config.toml
experts_per_token = 2
moe_layers = [2, 3, 4, 5, 6, 7, 8, 9, 10, 11, 12]
router_score = "sigmoid"
normalize_top_k = true
balance_bias = false
init_std_router = 0.0165
norm = "rmsnorm"
norm_eps = 1e-05
tie_embeddings = false
grad_clip = 2.0
seq_len = 1024
steps = 6672
dataset = "wikipedia_en"
Below are experts of layer 8 (counted from 0) of a mixture-of-experts language model. Rows are named router (the router's row for the expert), down (a neuron's output weights, with its number) and show model dimensions 256-319. Each number is 50 + 15 x the weight over its row's rms, rounded and kept within 0 to 99.
After each expert's rows: a language model's description of what the expert responds to. This comes from a sample of Wikipedia text that the model never trained on.

# expert 0
router:40 48 51 55 31 54 43 49 38 63 41 50 68 38 14 56 79 59 43 76 82 48 63 53 76 57 58 55 09 26 53 42 41 66 41 18 36 42 54 24 34 38 61 36 40 40 62 37 31 53 32 62 49 51 59 85 56 48 24 50 74 16 55 43
down0:23 63 58 33 73 54 54 21 47 39 58 57 43 72 61 49 35 36 65 44 90 71 43 52 12 56 48 51 58 76 21 57 51 53 65 61 45 62 32 66 49 48 56 29 64 53 17 42 41 49 27 62 58 67 91 36 83 22 57 39 15 63 63 46
down1:46 45 60 48 47 43 44 66 55 62 70 62 51 51 56 47 47 42 70 54 33 44 25 42 62 50 28 53 47 64 52 37 41 43 29 40 41 35 36 49 86 44 62 41 64 27 23 67 52 42 78 45 37 47 66 69 45 40 73 71 29 57 42 47
down2:65 44 58 15 34 41 49 72 53 70 64 52 56 47 43 73 67 73 57 49 48 39 50 61 46 63 53 41 37 36 43 53 50 66 77 48 60 52 62 48 52 31 18 34 54 69 62 22 70 51 56 53 65 49 69 89 55 60 48 59 36 62 37 43
down3:57 57 38 63 43 58 54 48 48 38 22 55 43 53 08 36 36 55 61 45 41 63 60 59 49 71 45 51 22 60 46 34 27 44 45 48 34 42 43 58 32 68 54 44 61 37 54 56 26 39 41 57 29 18 38 39 65 66 61 75 70 73 53 25
down4:45 62 70 45 72 58 54 45 41 51 38 52 42 38 34 43 56 63 19 53 44 61 48 23 52 60 50 57 45 60 78 67 55 75 52 30 75 54 36 13 33 50 37 55 37 69 55 39 66 32 22 85 18 73 38 61 48 23 31 78 40 58 41 57
down5:48 28 52 43 27 36 35 69 86 40 43 46 66 58 34 37 66 60 44 37 47 29 53 55 69 35 62 55 67 44 29 39 33 44 52 41 63 53 49 33 35 28 29 60 70 28 42 83 56 62 60 69 43 44 50 30 50 48 35 44 47 55 29 57
down6:17 53 49 57 66 66 49 38 58 80 44 60 68 46 32 37 25 39 41 34 62 65 67 25 48 55 61 42 53 44 70 19 35 68 16 34 81 48 34 32 47 38 53 47 52 42 63 63 30 46 35 56 44 47 32 51 39 35 53 44 47 58 38 67
What it handles: Capital-letter name starts. Single capital letters or first word pieces beginning names and words after table bars or commas, such as A, S, B in "Aric", "Renzo".

# expert 19
router:52 46 49 24 46 46 70 49 46 63 55 53 38 45 34 36 36 49 48 73 49 47 63 27 61 69 20 73 40 44 66 62 55 41 45 55 38 58 70 47 53 67 43 39 30 68 40 44 51 54 50 34 55 41 64 61 44 54 39 40 71 71 51 46
down0:73 75 34 41 60 65 41 64 64 33 68 71 53 24 70 41 51 51 47 46 54 53 50 22 49 42 52 54 43 52 78 74 40 64 23 97 35 59 26 35 34 29 67 14 40 46 52 47 47 40 32 48 41 26 43 47 30 56 38 32 37 68 34 54
down1:46 57 62 40 33 60 50 35 16 65 47 61 23 76 36 40 58 43 60 35 36 66 47 66 54 48 30 17 27 49 63 40 46 74 51 46 35 60 59 45 37 51 42 69 55 39 57 44 48 68 48 55 50 52 58 40 69 41 35 33 79 82 19 32
down2:51 70 46 39 26 35 59 32 53 52 75 26 28 36 56 58 66 46 34 64 41 45 50 55 41 22 55 67 44 57 37 40 27 61 62 38 67 52 49 63 24 36 32 68 73 60 39 39 44 50 66 47 40 41 54 62 42 47 53 47 62 48 49 59
down3:56 55 40 70 60 62 34 28 45 60 29 42 62 57 57 64 44 47 65 48 34 75 64 44 65 29 67 43 70 72 36 49 26 40 88 56 60 39 40 64 43 44 62 44 62 45 55 40 29 55 50 51 65 64 42 54 74 32 56 48 40 44 43 41
down4:59 34 51 46 40 54 49 56 33 99 67 59 68 43 48 68 40 58 55 43 48 49 54 58 49 49 26 45 67 45 41 38 31 41 46 37 52 36 29 39 24 50 40 36 55 71 56 79 33 51 51 43 58 60 62 36 72 40 45 82 38 66 56 80
down5:61 60 57 45 32 34 61 62 48 21 40 27 59 45 74 69 41 37 38 60 56 34 55 56 34 67 46 35 43 49 41 45 55 40 32 45 45 51 53 46 53 38 72 50 55 26 52 48 22 54 62 46 28 52 65 46 72 58 35 62 42 36 73 68
down6:24 29 30 89 42 23 73 37 35 57 55 29 46 35 53 62 57 42 89 42 42 61 26 37 42 34 37 68 51 70 49 39 40 67 66 49 63 42 34 50 50 70 62 28 44 76 40 50 22 50 49 33 52 43 52 59 58 68 31 62 57 07 56 74
What it handles: Quantifiers and numerals. Quantity words and number words after the, a or a hyphen, such as other, more, two, several, many, one of.

# expert 16
router:28 55 51 19 66 21 39 63 51 76 52 38 66 30 26 35 60 52 35 50 73 46 66 32 55 65 33 64 46 33 46 34 43 41 66 16 39 61 71 38 44 43 63 52 29 46 39 35 64 74 53 34 38 51 60 48 54 57 37 48 62 41 65 33
down0:41 47 33 29 65 42 32 73 44 74 33 69 55 64 60 43 27 36 83 48 65 52 36 32 34 30 71 39 42 58 46 14 71 50 24 50 42 38 50 18 29 65 51 25 69 34 59 26 67 42 50 47 43 29 43 40 19 49 35 67 38 17 41 50
down1:52 71 44 22 43 43 37 53 44 69 36 46 56 46 39 42 63 70 58 42 35 49 42 65 55 66 57 42 68 34 53 52 46 35 60 22 51 59 56 38 69 28 26 44 27 59 67 58 82 74 41 62 51 30 45 47 55 70 58 23 25 51 56 58
down2:37 47 62 44 42 81 43 53 57 31 70 59 79 57 56 65 61 68 63 59 69 56 27 44 53 89 60 56 55 27 42 63 68 37 54 47 44 50 22 66 24 43 64 74 47 89 31 21 37 56 48 46 37 44 50 51 69 41 40 33 49 74 60 60
down3:64 50 47 68 63 30 58 39 29 49 42 43 59 49 49 72 75 35 47 61 63 52 53 44 26 59 56 76 33 23 33 71 78 35 51 22 49 83 27 58 60 54 49 38 46 31 52 35 63 41 30 40 53 58 75 74 46 58 49 46 53 24 78 38
down4:48 43 64 43 41 46 47 46 45 57 55 62 49 33 65 57 53 50 27 62 42 48 46 63 59 76 50 32 84 29 20 35 39 49 27 48 42 48 37 25 38 67 85 65 43 15 58 66 45 54 74 28 62 48 46 34 24 52 33 56 76 33 44 60
down5:33 45 76 61 44 67 42 49 32 53 59 43 49 46 56 54 71 86 50 63 57 25 63 43 39 40 37 62 75 42 29 40 39 36 53 67 49 43 47 43 45 73 49 46 70 32 71 52 44 47 78 51 49 79 26 45 45 52 34 67 40 26 38 45
down6:75 53 43 32 52 53 51 95 48 44 57 28 82 36 45 39 50 22 50 43 55 22 52 57 41 48 14 58 30 56 39 59 81 45 59 46 66 54 49 26 57 61 47 79 40 34 52 46 46 55 44 54 40 53 71 70 51 42 41 27 62 35 45 31
What it handles: Table cell separators. Pipe separators between cells in wikitable rows of records, awards, filmographies and results, plus some name pieces, Round, Votes, #.

# expert 23
router:60 54 52 40 52 34 55 47 22 84 67 52 38 42 35 24 65 49 46 64 64 56 62 30 65 48 34 56 40 25 74 49 35 46 69 29 70 68 54 32 29 44 47 74 61 38 68 46 51 61 45 35 29 34 55 67 30 65 48 54 68 36 63 48
down0:62 49 45 73 43 10 35 53 49 44 38 64 43 53 56 67 50 41 38 52 48 58 47 34 39 61 49 44 51 47 73 73 68 74 59 67 46 41 35 25 45 58 50 34 41 61 53 59 54 40 58 21 23 54 40 60 49 59 54 55 14 52 23 30
down1:47 34 39 36 22 59 60 66 36 53 70 54 62 48 61 58 55 57 58 51 44 52 39 49 41 50 55 45 65 42 42 43 71 44 66 57 50 38 46 60 51 51 58 21 45 17 53 56 55 54 53 53 39 31 46 46 24 53 39 43 58 40 80 61
down2:70 50 62 64 63 47 52 71 68 51 47 67 53 55 71 15 48 53 75 31 46 23 74 57 62 56 46 67 30 19 49 50 32 54 59 47 49 21 69 43 33 32 54 40 32 15 61 22 44 63 69 52 74 55 51 57 35 33 63 33 62 52 69 42
down3:46 40 47 45 59 61 58 44 70 47 38 47 56 56 41 53 56 45 67 51 61 72 23 51 21 52 57 60 49 28 26 24 39 49 38 29 49 42 50 59 52 53 59 45 29 53 32 36 41 45 60 57 27 77 17 54 31 48 61 59 41 65 63 37
down4:19 39 39 60 37 62 55 59 48 48 18 49 52 32 40 66 50 52 46 47 98 36 30 45 49 53 56 49 26 35 50 49 32 61 67 58 56 37 59 50 37 49 28 56 49 61 43 56 52 58 47 67 45 56 73 52 80 47 34 34 28 50 42 43
down5:52 25 53 22 73 38 37 58 47 47 57 47 56 57 66 59 60 63 91 39 19 69 61 67 46 53 33 48 75 56 61 74 63 53 38 53 40 41 68 26 59 68 31 35 42 49 69 30 56 38 50 54 60 47 64 41 40 39 54 70 49 63 34 63
down6:74 63 56 65 18 48 66 56 95 67 62 34 69 28 44 55 49 23 66 38 40 29 73 55 44 66 40 57 21 46 58 51 43 57 61 46 68 42 64 28 68 23 59 41 37 59 22 65 63 64 69 43 39 68 49 61 54 50 41 38 35 51 44 58
What it handles: Foreign name pieces. First or middle pieces of names, often Japanese, Spanish or Hungarian, like Sanfrecce, Fuego, Monde, Shinkansen, plus given names like David.

# expert 6
router:49 53 70 41 50 35 53 33 44 66 54 39 52 68 44 47 50 41 66 52 64 31 61 68 51 56 51 49 30 54 62 61 43 50 52 46 39 46 69 57 55 65 31 49 54 63 54 44 52 50 63 48 34 46 78 53 63 68 32 12 63 48 75 57
down0:64 39 72 51 46 69 51 68 46 42 59 48 58 58 49 59 51 83 44 74 65 37 20 65 65 59 67 56 77 63 60 57 71 50 67 71 89 62 35 25 54 42 54 51 71 64 62 29 61 59 44 66 48 31 31 20 40 51 34 56 42 67 45 71
down1:50 19 65 59 57 23 33 54 61 54 09 33 58 53 39 55 72 45 59 46 36 36 61 47 50 49 78 64 50 70 31 55 47 51 55 49 38 48 51 53 33 39 39 42 34 53 34 57 17 49 53 46 28 46 22 57 51 41 49 79 42 59 61 55
down2:67 64 47 49 46 40 69 79 61 64 43 38 53 48 56 39 49 41 53 43 69 53 58 44 55 43 54 17 52 51 36 61 69 64 59 70 52 41 47 59 28 52 69 65 28 54 32 42 26 47 30 64 79 62 65 56 36 42 74 32 64 48 47 44
down3:75 60 78 30 44 53 55 43 58 29 54 69 57 69 63 58 63 50 46 56 54 34 25 61 59 30 50 49 24 33 28 42 37 66 53 53 50 71 29 49 58 32 38 53 27 31 18 38 64 49 80 56 43 28 45 44 37 40 41 44 46 42 44 26
down4:35 26 35 43 16 39 58 54 53 69 56 58 32 86 39 50 48 47 61 44 67 26 50 51 30 53 58 69 49 46 71 34 69 40 76 68 61 43 43 59 16 49 75 80 54 50 61 39 67 32 57 37 70 62 59 43 61 28 59 53 54 59 53 42
down5:40 36 49 66 59 41 47 65 59 59 46 55 17 55 40 78 50 21 51 48 49 69 51 73 38 58 62 71 54 59 60 41 63 53 37 21 60 37 45 43 41 42 59 46 45 37 56 58 45 44 28 63 65 39 39 70 33 64 51 26 27 52 40 41
down6:62 57 38 64 49 53 36 40 68 45 55 47 74 76 45 52 64 45 66 50 76 59 50 48 31 48 57 42 71 35 44 34 43 47 74 73 17 59 40 32 47 63 36 39 38 53 45 49 76 79 39 67 38 69 58 45 56 44 39 48 47 29 38 48
What it handles: Plural and final s. Word-final s and plural endings like -es, -ers, -os, -ists, also s inside words like "Fantastic", plus its, their, Records.

# expert 4
router:44 42 61 52 66 40 42 64 47 40 43 50 75 35 50 35 36 82 66 59 74 61 84 19 55 66 35 66 46 30 61 67 40 22 51 43 42 39 66 52 35 48 65 34 52 39 63 41 56 36 57 50 70 32 61 59 68 66 38 42 56 60 56 32
down0:43 46 49 51 53 48 64 41 08 63 62 81 47 41 35 31 42 57 47 32 76 60 89 54 74 46 50 63 47 39 67 41 42 34 42 39 38 38 36 54 69 28 50 52 50 60 11 35 59 48 68 68 56 70 42 61 46 49 47 52 54 40 45 52
down1:15 38 62 49 58 54 27 15 48 43 53 60 17 31 43 69 53 32 31 55 71 53 23 71 57 74 32 55 82 26 65 38 42 51 41 73 53 72 16 74 38 33 46 40 50 69 28 45 28 42 66 72 40 40 35 71 66 61 56 71 36 39 35 45
down2:54 74 34 77 61 58 39 38 44 65 59 73 48 48 42 69 62 48 71 33 47 53 21 84 31 70 30 55 68 73 42 64 70 43 50 49 35 51 44 40 50 41 30 30 43 57 55 55 67 57 27 25 40 25 49 48 43 25 63 34 47 59 26 55
down3:29 61 50 40 56 58 46 63 61 23 52 85 51 35 55 63 56 52 52 66 64 36 21 73 61 28 56 53 51 45 64 23 57 42 52 67 54 71 46 52 38 32 47 48 38 42 73 59 39 64 65 42 23 60 54 75 45 40 27 42 51 70 36 89
down4:59 67 26 46 57 45 59 10 39 66 32 41 52 77 50 34 45 38 49 53 51 50 32 55 39 35 48 33 56 34 48 39 47 29 67 53 66 14 49 67 56 37 85 42 53 68 20 52 32 64 50 45 74 67 65 41 48 40 65 49 36 36 50 52
down5:63 47 65 39 64 48 77 48 61 24 57 25 59 49 56 86 70 68 57 56 31 55 48 39 30 42 57 49 69 45 53 60 76 36 49 37 68 69 34 23 58 72 60 52 50 76 30 78 68 55 37 21 46 40 79 40 64 52 40 26 52 56 41 77
down6:44 61 75 33 31 38 25 35 67 29 67 43 62 35 45 39 20 50 67 33 55 49 71 55 42 53 43 44 28 51 56 38 87 47 75 52 42 36 74 27 65 33 52 48 60 63 72 38 48 67 31 36 26 62 55 34 65 70 37 73 20 48 76 42
What it handles: Institutional name words. Capitalised words in names of institutions and places, plus infobox field labels, such as University, National, County, the U in U.S.

# expert 28
router:30 34 50 28 57 65 45 38 68 66 49 43 51 46 35 63 62 44 53 73 57 61 53 52 40 72 52 53 27 49 55 51 32 51 63 41 51 60 66 24 55 37 69 64 58 47 51 34 40 59 55 57 68 38 66 51 62 54 55 57 56 61 59 41
down0:89 82 56 30 16 42 47 60 72 61 36 42 48 53 54 59 36 60 46 47 55 40 47 72 54 32 38 43 44 47 38 33 65 25 45 22 49 56 48 40 60 43 62 61 37 50 62 60 41 48 63 54 69 27 34 43 52 76 39 39 65 42 50 78
down1:24 54 44 68 49 20 11 58 32 61 47 36 68 70 78 46 05 50 53 40 15 46 35 50 56 51 70 68 66 32 44 42 48 52 49 62 13 34 47 29 43 35 63 52 59 56 41 41 29 50 72 69 63 57 52 55 53 70 58 32 54 50 48 38
down2:41 44 76 73 55 37 51 81 21 54 42 69 40 57 21 30 47 51 30 59 41 30 63 52 44 43 30 48 47 71 56 44 54 51 66 87 60 62 64 63 51 51 40 43 59 64 71 49 87 49 34 43 42 55 58 43 52 41 39 93 50 27 66 58
down3:68 66 48 34 52 84 51 26 74 60 49 35 56 54 58 53 56 37 49 51 55 29 48 69 59 38 74 47 37 65 52 29 38 56 59 43 56 51 24 44 16 37 57 55 72 12 45 13 81 73 48 81 76 50 47 48 72 76 49 48 53 49 77 50
down4:71 65 71 35 64 55 52 42 39 32 34 44 24 56 87 59 53 29 68 38 30 24 56 58 39 51 51 40 46 49 40 44 65 57 67 72 29 20 49 41 39 60 54 11 39 68 50 48 32 30 44 51 40 54 55 70 36 35 02 48 59 58 46 46
down5:31 86 18 38 26 54 52 34 67 56 57 36 73 33 51 36 48 49 34 87 39 65 41 61 53 37 35 50 41 56 62 43 75 53 32 67 54 58 70 39 54 51 55 71 57 30 41 65 50 55 54 57 49 27 65 26 64 48 69 63 39 93 73 49
down6:48 50 48 79 52 52 47 60 49 27 50 28 73 53 61 79 28 39 54 45 51 89 75 47 64 30 50 32 50 45 53 59 41 38 49 57 33 68 71 51 49 77 46 65 38 35 44 60 58 81 60 64 50 52 66 19 49 36 57 56 47 39 32 70
What it handles: Commas and list punctuation. Commas after clauses, dates, list items and taxon authors, plus colons, dashes and semicolons, as in (Linnaeus, 1758), In 1821,.

# expert 13
router:75 32 54 36 49 33 27 40 43 60 25 29 44 66 40 25 70 24 76 52 51 35 71 24 50 54 46 61 23 53 68 62 60 40 34 52 29 52 47 47 55 61 60 59 42 54 50 48 58 54 32 29 63 16 62 57 50 30 33 34 71 50 66 55
down0:57 48 50 58 24 45 40 29 51 69 41 49 42 20 49 77 65 31 44 44 50 43 68 46 39 39 23 62 82 37 50 75 48 88 59 49 41 75 51 46 55 41 60 26 47 42 36 47 38 57 67 64 41 45 63 35 51 34 37 06 43 61 55 63
down1:39 21 66 40 44 46 47 69 27 62 48 56 63 53 46 44 46 47 38 62 53 70 59 49 44 47 31 63 36 67 36 34 33 18 48 74 60 74 68 36 49 33 62 57 40 41 47 35 41 48 45 43 61 50 61 32 59 37 46 50 49 65 75 32
down2:48 34 42 30 38 52 53 43 55 58 58 58 42 34 40 36 64 46 47 51 60 65 43 43 23 55 45 48 56 45 52 47 44 55 58 30 79 72 58 25 34 53 57 72 64 40 37 34 51 61 40 59 82 48 21 42 46 36 65 62 59 54 36 22
down3:42 30 44 39 44 43 30 42 38 48 40 63 28 75 35 42 73 54 43 40 59 47 51 72 39 65 48 76 49 46 44 84 25 77 49 59 59 40 45 33 57 29 38 54 82 38 56 63 65 56 43 43 57 48 45 38 77 78 54 21 52 58 24 13
down4:29 54 49 75 48 56 40 56 76 47 54 51 52 52 47 43 32 46 57 12 44 33 53 40 54 32 32 54 42 59 81 43 38 47 51 38 53 67 34 49 54 64 46 53 35 51 63 45 54 67 43 36 64 45 60 54 61 58 69 79 36 30 59 45
down5:41 43 51 33 41 70 75 71 52 61 55 48 52 52 67 55 39 42 51 39 52 82 65 56 38 56 76 52 61 58 52 45 44 47 49 59 39 50 63 40 57 37 36 74 42 44 53 28 44 50 29 59 59 47 62 48 55 40 51 34 37 55 43 38
down6:41 46 38 59 61 19 62 69 61 58 56 29 70 09 38 75 60 36 42 62 50 49 64 05 71 37 36 35 56 58 55 54 85 71 39 46 50 50 55 59 56 55 64 73 43 28 49 67 66 42 39 38 16 36 60 25 37 36 36 63 58 82 53 54
What it handles: Article "an" and name-endings. The article an and words like this, such, first, known; also closing parentheses and endings of split names, such as -iano, -son.

# expert 24
router:42 58 69 42 70 30 40 41 57 63 48 43 43 61 43 28 52 53 56 47 42 55 70 48 66 45 45 65 15 51 61 51 32 49 56 49 69 59 69 40 29 44 43 38 42 52 64 33 43 54 25 23 27 39 60 63 43 73 54 66 59 42 66 56
down0:35 52 28 51 55 65 46 37 58 41 64 51 37 57 41 40 58 46 35 57 62 45 58 51 25 54 37 56 68 46 67 77 31 49 61 38 38 46 71 37 45 40 41 36 47 65 62 34 92 35 42 69 53 57 63 57 32 46 48 37 39 46 50 42
down1:38 51 39 49 57 29 33 83 15 38 47 48 81 29 69 23 54 53 42 63 82 39 48 50 59 69 83 59 63 63 60 44 39 32 37 43 54 45 61 29 30 59 64 40 78 70 37 50 70 44 48 53 73 33 40 33 29 48 59 66 26 57 63 96
down2:63 25 71 65 55 78 64 61 83 30 50 67 63 58 38 44 40 50 43 61 58 32 49 37 60 45 48 59 38 54 54 31 55 77 20 48 50 55 36 41 19 15 59 25 33 41 73 57 57 50 46 16 72 52 47 52 40 59 52 85 50 28 44 38
down3:34 29 32 46 67 47 47 23 35 32 53 27 34 60 63 42 57 23 08 29 64 48 43 54 39 46 52 63 64 49 52 51 47 31 54 39 50 57 80 72 22 68 35 53 45 63 46 45 63 26 58 85 34 51 54 49 34 59 35 33 64 43 31 74
down4:48 60 39 71 95 31 50 51 56 72 58 48 46 36 54 59 44 34 44 27 54 55 50 59 67 68 61 55 57 48 68 74 26 55 26 42 38 42 23 11 59 64 43 25 14 34 57 57 62 46 45 64 54 40 36 67 38 52 50 34 40 34 41 59
down5:16 55 68 31 50 48 38 37 31 33 27 49 27 29 41 51 43 58 55 44 62 60 46 48 32 42 37 37 45 32 92 31 15 71 46 55 31 47 42 58 81 45 60 31 47 51 66 45 51 67 18 45 49 53 41 69 33 58 56 45 60 41 64 41
down6:35 53 36 39 36 57 74 33 44 59 26 44 52 57 38 61 16 76 32 60 50 19 43 57 69 42 43 49 62 52 41 60 56 45 51 43 60 33 32 85 31 25 60 25 72 48 71 44 54 42 56 45 51 48 29 55 64 40 52 43 46 66 59 33
What it handles: Apostrophes and modals. Possessive apostrophes as in Women's and Men's, modal verbs like can, may, would, plus age numbers and percentages in census text.

# expert 26
router:54 67 53 27 62 44 65 40 26 82 38 39 29 53 31 25 71 73 64 69 64 75 77 37 43 68 32 83 43 33 47 42 53 47 61 42 57 75 59 19 50 54 54 58 40 54 41 24 48 49 07 32 34 35 62 39 56 31 29 42 62 64 44 62
down0:52 58 52 52 43 19 28 40 72 48 74 47 55 54 63 67 47 37 69 69 48 64 59 37 28 79 44 22 37 38 64 45 47 64 17 55 62 64 73 52 45 76 62 49 23 52 34 28 35 39 21 33 18 49 46 54 70 61 57 39 52 68 18 47
down1:68 28 41 58 41 73 46 51 58 67 65 42 23 23 42 51 36 52 56 55 33 83 52 62 36 80 32 61 43 89 49 24 13 52 50 48 52 37 48 25 63 60 41 43 46 44 21 56 46 34 60 36 70 68 69 40 49 32 69 43 59 65 64 43
down2:44 53 50 63 53 79 52 55 45 75 39 57 37 12 56 46 41 31 20 22 52 49 48 79 55 44 45 51 74 49 62 38 42 59 58 45 43 62 57 77 34 50 40 62 49 42 46 58 48 51 53 20 52 45 54 73 54 31 41 64 50 37 75 33
down3:38 32 67 42 31 62 24 25 44 43 07 32 56 43 46 39 41 48 60 46 62 55 51 61 77 42 49 56 19 38 50 34 68 53 53 46 53 57 57 32 15 21 51 61 73 68 35 58 32 58 49 60 43 60 21 55 51 50 34 25 70 33 59 65
down4:06 61 40 69 36 67 57 38 64 51 49 70 39 60 46 39 32 37 26 55 76 40 87 60 47 48 42 42 48 37 30 65 52 45 50 50 62 40 29 61 76 43 40 48 50 39 70 45 69 48 25 58 33 32 67 65 44 38 56 34 81 81 76 42
down5:54 49 61 64 35 20 55 61 58 59 47 43 50 48 55 55 70 28 39 41 63 42 56 34 25 56 28 59 55 76 43 53 29 53 30 36 54 73 57 69 35 14 60 62 57 55 37 43 37 54 50 45 86 46 54 43 68 62 67 29 75 55 37 37
down6:74 36 58 44 60 17 41 39 38 43 60 52 51 53 45 41 42 53 16 40 49 54 55 51 57 67 70 48 21 28 39 42 53 74 56 52 61 20 61 76 32 33 42 51 38 36 34 37 34 57 45 47 46 36 49 33 72 45 60 53 41 59 57 59
What it handles: Word starts, coordinates, accents. Word-initial pieces like rack-, eco-, New, public, km, degree-minute coordinate parts, and first bytes of accented or non-Latin characters.

# expert 11
router:49 34 65 58 76 48 44 42 52 56 50 47 62 60 46 40 59 60 49 76 70 67 64 60 27 62 47 69 54 18 61 57 23 50 68 54 33 67 64 48 78 56 56 60 38 90 26 58 55 64 57 28 52 46 59 46 65 47 54 36 65 59 64 55
down0:57 48 38 25 51 44 38 30 52 84 46 58 75 58 65 48 53 66 48 48 46 75 68 54 63 37 47 43 47 53 31 34 39 37 34 56 68 43 46 47 59 56 44 33 51 48 77 57 50 44 53 30 45 26 69 67 48 69 28 49 41 42 52 83
down1:38 25 44 64 31 37 74 44 55 19 59 41 33 62 44 40 59 33 55 22 70 44 49 76 28 56 38 66 55 32 27 22 44 65 27 63 58 59 49 55 68 50 45 66 41 55 62 55 72 55 30 46 11 50 40 79 31 42 56 62 53 64 55 38
down2:66 39 54 49 32 59 52 47 39 32 64 50 42 64 60 44 20 51 40 31 61 84 48 44 17 43 40 68 46 65 62 68 52 50 23 41 44 49 68 32 41 54 58 40 59 33 51 57 50 72 33 59 22 58 58 43 60 66 87 41 77 69 30 45
down3:51 50 55 50 73 45 41 84 31 46 42 68 46 60 56 45 51 59 58 45 56 65 63 38 17 30 41 44 55 79 69 56 24 48 38 63 70 63 48 26 63 37 57 45 46 79 62 61 39 35 62 56 40 58 68 19 44 65 47 59 69 45 66 46
down4:42 23 67 56 75 49 60 47 64 55 61 40 32 50 65 58 57 47 58 55 76 31 62 56 47 49 47 56 46 56 64 63 67 73 37 67 68 37 72 49 39 56 41 30 48 66 49 31 59 59 19 55 47 38 73 43 52 28 50 41 62 20 80 68
down5:25 64 42 40 50 53 61 29 33 59 79 25 46 57 44 42 54 52 43 53 60 50 41 51 84 54 50 52 60 25 29 83 50 45 61 51 53 66 39 64 75 68 46 58 45 26 88 41 37 44 46 60 74 53 54 32 57 23 48 49 53 31 30 76
down6:34 46 46 53 46 74 37 39 50 72 55 52 50 38 33 51 25 26 52 17 50 58 40 76 35 50 44 73 59 55 44 44 28 60 42 49 31 64 47 65 52 51 70 41 63 81 27 44 57 46 41 54 30 69 54 41 53 70 61 25 72 45 63 55
What it handles: Prepositions after nouns. Prepositions and conjunctions joining a noun to what follows, such as of in Order of, for, with, by, from, between.

# expert 31
router:32 48 68 13 65 25 38 58 57 62 58 40 55 45 60 59 70 64 63 69 41 58 51 49 52 67 45 87 55 45 59 39 54 33 55 37 51 75 40 63 45 35 74 57 40 64 52 36 61 43 39 62 58 40 65 51 51 46 42 07 42 34 72 63
down0:43 47 02 49 63 55 60 37 38 55 46 26 69 46 62 41 32 46 32 50 20 57 18 62 54 56 45 63 69 64 62 58 58 26 53 60 25 52 79 51 69 64 55 35 43 61 55 24 65 57 30 63 55 36 71 39 37 61 65 45 36 37 23 53
down1:45 63 71 63 61 29 35 67 66 28 65 23 58 38 51 54 72 62 37 52 58 43 55 55 74 44 51 58 50 53 44 64 49 52 75 46 60 58 29 67 44 43 78 53 58 33 25 57 63 29 52 60 51 70 52 25 27 37 57 49 54 22 64 51
down2:47 67 65 46 56 32 54 81 33 38 56 57 51 53 78 53 41 42 82 43 28 31 60 44 56 47 45 70 55 33 40 50 27 53 38 57 53 36 49 42 62 75 20 00 77 69 50 37 65 48 54 52 37 43 68 45 11 22 25 33 52 28 47 25
down3:63 58 37 22 55 31 39 51 34 71 76 42 00 60 71 37 51 44 41 32 60 63 49 34 41 48 36 66 30 72 39 41 25 55 67 50 61 41 75 61 47 41 69 58 43 52 56 62 50 52 63 76 50 56 31 26 56 55 36 67 47 56 49 65
down4:45 39 31 51 46 27 50 36 73 55 66 44 40 53 10 52 37 30 39 51 75 38 63 58 27 19 45 26 48 78 42 50 33 36 36 47 52 67 64 33 73 61 38 32 53 42 69 72 25 51 52 43 64 64 39 37 72 60 64 47 67 47 60 71
down5:54 66 54 44 58 33 37 50 34 52 46 61 56 37 65 45 53 61 38 57 64 46 58 49 59 35 76 53 48 40 35 55 32 74 40 28 40 48 22 60 39 21 32 66 57 47 53 28 27 33 58 45 33 69 37 60 55 48 70 66 61 40 41 58
down6:32 52 59 81 45 26 52 38 36 67 51 49 35 53 63 58 30 52 33 56 52 38 41 30 14 66 54 45 41 59 56 19 55 44 56 84 55 34 54 61 49 40 41 55 40 63 73 40 58 55 59 18 61 43 23 29 38 43 52 88 58 54 64 43
What it handles: Time nouns and "-ly". The -ly adverb suffix and time nouns such as time, season, years, life, plus well, re-, Total, and field labels like Elevation.

# expert 12
router:53 58 90 79 68 50 63 33 36 88 68 50 25 35 47 56 63 53 54 60 42 49 55 04 41 43 47 70 42 34 76 36 45 52 32 39 36 66 73 38 38 22 56 29 46 76 16 55 54 50 52 58 52 46 35 54 71 58 58 47 41 25 42 44
down0:33 74 49 47 27 43 37 44 64 31 32 47 51 45 45 38 20 49 53 33 59 93 42 44 83 46 62 58 74 57 42 56 48 29 82 47 75 68 67 52 65 76 34 72 17 76 49 49 44 66 63 41 41 42 53 17 52 66 36 61 60 51 48 51
down1:39 41 48 55 65 31 66 22 34 54 12 46 35 29 40 33 52 47 12 49 63 42 51 44 60 35 43 52 36 44 66 71 70 64 39 37 39 42 62 63 48 41 40 57 39 60 76 29 66 49 56 26 44 57 42 60 69 56 34 64 35 66 60 70
down2:55 53 48 43 78 55 37 61 23 53 39 60 75 39 43 71 39 38 37 55 69 56 28 31 50 46 61 84 39 46 58 63 29 56 27 39 45 41 65 45 56 55 32 69 41 58 51 51 54 43 48 35 53 32 67 45 29 32 70 46 54 50 47 19
down3:31 28 82 49 55 55 33 23 80 60 59 41 41 35 57 29 46 41 64 54 56 73 54 33 50 56 63 28 52 61 50 33 75 36 34 55 39 60 48 45 20 67 63 77 44 50 28 50 29 64 22 45 55 24 80 29 47 24 46 64 39 69 49 32
down4:37 42 56 39 68 88 33 50 22 61 44 58 81 53 34 41 49 53 49 62 42 43 22 70 64 32 60 39 99 44 38 56 47 29 75 71 58 48 56 42 45 45 75 56 50 46 51 49 44 51 42 77 13 59 45 51 39 65 71 25 39 64 46 37
down5:62 46 73 34 42 53 52 35 58 40 58 56 52 40 37 47 65 70 43 84 40 53 62 63 56 58 45 72 85 47 38 29 44 65 59 53 31 34 55 65 34 69 41 46 55 46 55 55 51 58 63 59 63 49 54 61 66 39 53 38 49 66 34 59
down6:41 30 58 59 71 72 52 47 44 42 60 66 54 82 62 51 54 31 37 59 52 75 65 49 56 20 55 65 64 54 59 56 41 25 35 54 67 33 51 41 40 37 23 54 61 56 58 51 36 54 47 49 38 41 49 42 61 37 42 43 36 45 60 31
What it handles: Numbers in data. Numerals in tables, scores, stats and measurements, such as 0, 1, 10, 86, 22 in game results, heights and chess notation.